Weights of a small mixture-of-experts language model, trained from scratch on English Wikipedia.
Size: 13 layers, width 512, vocabulary 18323.
Experts: 40 experts in each of 12 layers, 64 SwiGLU neurons an expert, 4 picks a token.
Training: a variant of Adam for the experts, 604M tokens, 9563 steps.
Below are experts of layer 2 (counted from 0) of a mixture-of-experts language model. Rows are named router (the router's row for the expert), gate (a neuron's input weights, with its number), up (a neuron's input weights, with its number) and show model dimensions 64-127. Each number is 500 + 40 x the weight over its row's rms, rounded and kept within 0 to 999. Numbers have three digits each.
After each expert's rows: "comes after" lists some tokens at least twice as common just before its tokens as in all text. This comes from a sample of Wikipedia text that the model never trained on. Tokens count by the router's weight.

# expert 25
router:535582500512495567470489476527548474544538455580541553449586542471557486501511484515505465576512451494447518495501444502405529501519543474494474558477508479506487455494592566555484554493514460
gate0:539465455519525592482558438552500526494523521506481421479476564541477498508523531533487488483488517503461470430495486555541502572513528474470493423488570549512541459427536539437483501511474524
up0:482425489468481493552480514542473537480399554469471485531525561541462539504523443460509493459551510517443462499490530546556520501513485505471454313407514496477525463507525504517540489451480501
comes after: "\n", " N", " as", " is", " n", "N"

# expert 24
router:484517497549537525445542469545486506565555489505518574501513591513569553497489490487438457497488464506462476441569453486510471436497509495465549530514548521482545455520500521427504504509521466
gate0:462483503470517522512506492517456505521456529510515544512458500462523540430551471500523494486494483411422534497557482504561506508468467468505470520548506508567442493475538560506563473541447569
up0:532497595506526453470545475520531442488511508493560453523530464565467499614453479477415461556516456513575438513406544560451535513527454502481500485425494498456533542519538410557480504492543478
comes after: "\n", " ", " 0", "\n ", " K", "M"

# expert 37
router:469534531514557557526528506518568509462534439556534553512514512510526529494513531459444511531506474574531507524542455426487543495524488488508472535550564555532474581522481490456457487480499573
gate0:506485502442551502484492470449454526565605468502521479490526465528489526493510512406481482471568494493479448496488485528465492550499461532518499491450454444521422476475466565487528485467475491
up0:516456474491404454496433433536519603548510466507508471511484488407597504502606503376447416415481503566500457508530510531523531513474502527453480487481520475540542536517495494441497488424500524
comes after: "\n", " |", ".", " ==", " =", "=="

# expert 22
router:541519540465497581478557508485558437410466456487478492512532486505563510478459538475445506513499450476521540470565481557479560534478489476465432545456524512452456479504489583481516506520480480
gate0:468478477473531512465501542490528498538431529419480562542464476478515562499523505500501512443485508557491559460506571604562529518484488504488481537465537512506500469499543511489511553433490544
up0:485545474569482498559443576447516506529534498576474471509480486485467445486419419486483496533537516535477440488522468472470482521533475417492513476540473441434451563540505495503424558597512549
comes after: " |", "|", " a", " The", " his", " first"

# expert 20
router:531510507548430470537485535470464476539513471515483548495432517472569509475487531474493515508493489474502483489563452550496451507512446506497462551469435563569528466443493493473460483435465435
gate0:499517482524546494477466529512493598449549431474498526522471499496548470549459559524474559476555477471521481438489533465477514470474488491453599481478617502534504526515419514442500559489505457
up0:489534491540507507444505465530480482528498446579522501473515561520473513491555519463543466512548445570459470507509484480431478505526471470474447484592494520461534544526529446555439473523479507
comes after: " |", "|", " was", " such", " known", " well"

# expert 39
router:479549548566462548456541462529501492476572477471525537462519446545565538505492546547501462552546462500456475493487476500503517555465495535500492565438492555514435452501435491457490492510541458
gate0:521523479512467546509463485505571503462593510523528432541472491546539485540455493550446527531482504519440495491522467555511503415496440499567472479451543462564474487528467496515514525440467493
up0:524489519505597489510541501487464546446457415526443586467522480531563547537464482555520509496538488514555505456473518565491502436456549451548503541443463482428446449534530592521549452501582533
comes after: "\n", " ", " 0", " 1", " 2", " —"

# expert 9
router:494507510552438501430537505480479513542515458449518471479482528475566495506492530522484494538507515501444489468537476537487464469510608515443531550546556545524517572491463468436441549509471469
gate0:461434482494506609471579516519528517535492490479515491503542507549518529483516485487466507501466499449491512503524520519548513513476419508469430527485485538501392561434557550543483529512545488
up0:491476463512491584501521480569508485474444487483506532548526467468462448431479496542546526432418540509516509453533501458552445496515446563509523445492520510466525531538560524493528538425555489
comes after: " of", " in", " to", " for", " with", " as"

# expert 4
router:470485583513448462512495499415481514502501443533514530508530466468519570452568541513545453500540455472439492527518468514488514514490495557580451495531493534537466521526516552454486543462475400
gate0:503535514498446535452472546451477494479486504535471479471540497540531512524511520530551535474542553503420457585510522483496444525475478470495537426500551534484650477523505466525486488511500540
up0:476489549509467491548494471522547497511491554459526495572467421456485529527459503492525452498489489480468531512464492517499531536508474540497492504558532567463458577518489501542514465511511531
comes after: " of", " in", " as", " is", " with", " to"

# expert 34
router:487481472492499518569602466443475477477509476514545480497515544454475537486518472491471512496471511487554527469527439480518504563509483530490484555502527519517446499589466558495511457493550524
gate0:475457472482499474481490451474547516517503522470500512516511523500472510555523460533523435432468472453505489393492504497535506470520514544521492530466479572483563581512478515576454526511480501
up0:492500540428586509507472551544509498456509494437490498563515475483545460435486571551508473588455541504496454601468519472503581526562562518482526476529537574591467515485485421481488495435511483
comes after: "\n", " |", ".", " =", " ==", "==="

# expert 11
router:456509536593498489474566541470528496523552433491512558439541588528514464552487522554493478594427481474450477539474480498494491539494477513465458534532494500538481528512540481512460479488480495
gate0:471522508555520524482554498480524578427545538552504515520417546488504486450488425561493543458427480518433587550556578521454529468477546426436485443503505475411492550485568516464464515504546486
up0:500494597502472488494451529459453466514503467465489526497546429587441516503463555479492489571511444534496458544509403485553459549522431540472539534474459504577494471550450550551500445414473484
comes after: " |", "|", "°", ":", "′", " on"

# expert 13
router:487520549514479525495583466531507554409489429548462521427486539454589502535532460507486485494485475484476469538483493544471543528501477502482528531546522509534451477551531449443511531505499487
gate0:518490501483460497469537476501538444525510549485461468483486552498574458490530455553462471485444458540437554539598403458483568480488598514488502576555472498515520501499484573429522522549497515
up0:531505471480530506452588505447555406535468509507425488473495509477490493500525458557444499483463438504459582561575449455495561447535561536425518597553489539531540498462471503505502494528479491
comes after: "\n", " it", " he", " which", " It", " there"

# expert 18
router:470509482530507565511512490453500472429513404563551515496524581510520466486515529463473470501489432506480531493609423483535464542494528457463486555512523551493485498526509469534482500459487517
gate0:521535568585500507529441478509538527533522515546376528499498522574475481536491476548541463475489458518546527486431571523571528451422344553543464528455525483465600438453506571498466502538498539
up0:491530424472496475473537543435497417407488472466586473524527466435549476498489467419481443496426436539482520547535533543482510502492479478575542485521417573521454520574440485496496513412481529
comes after: "\n", " |", ".", " =", " ==", "=="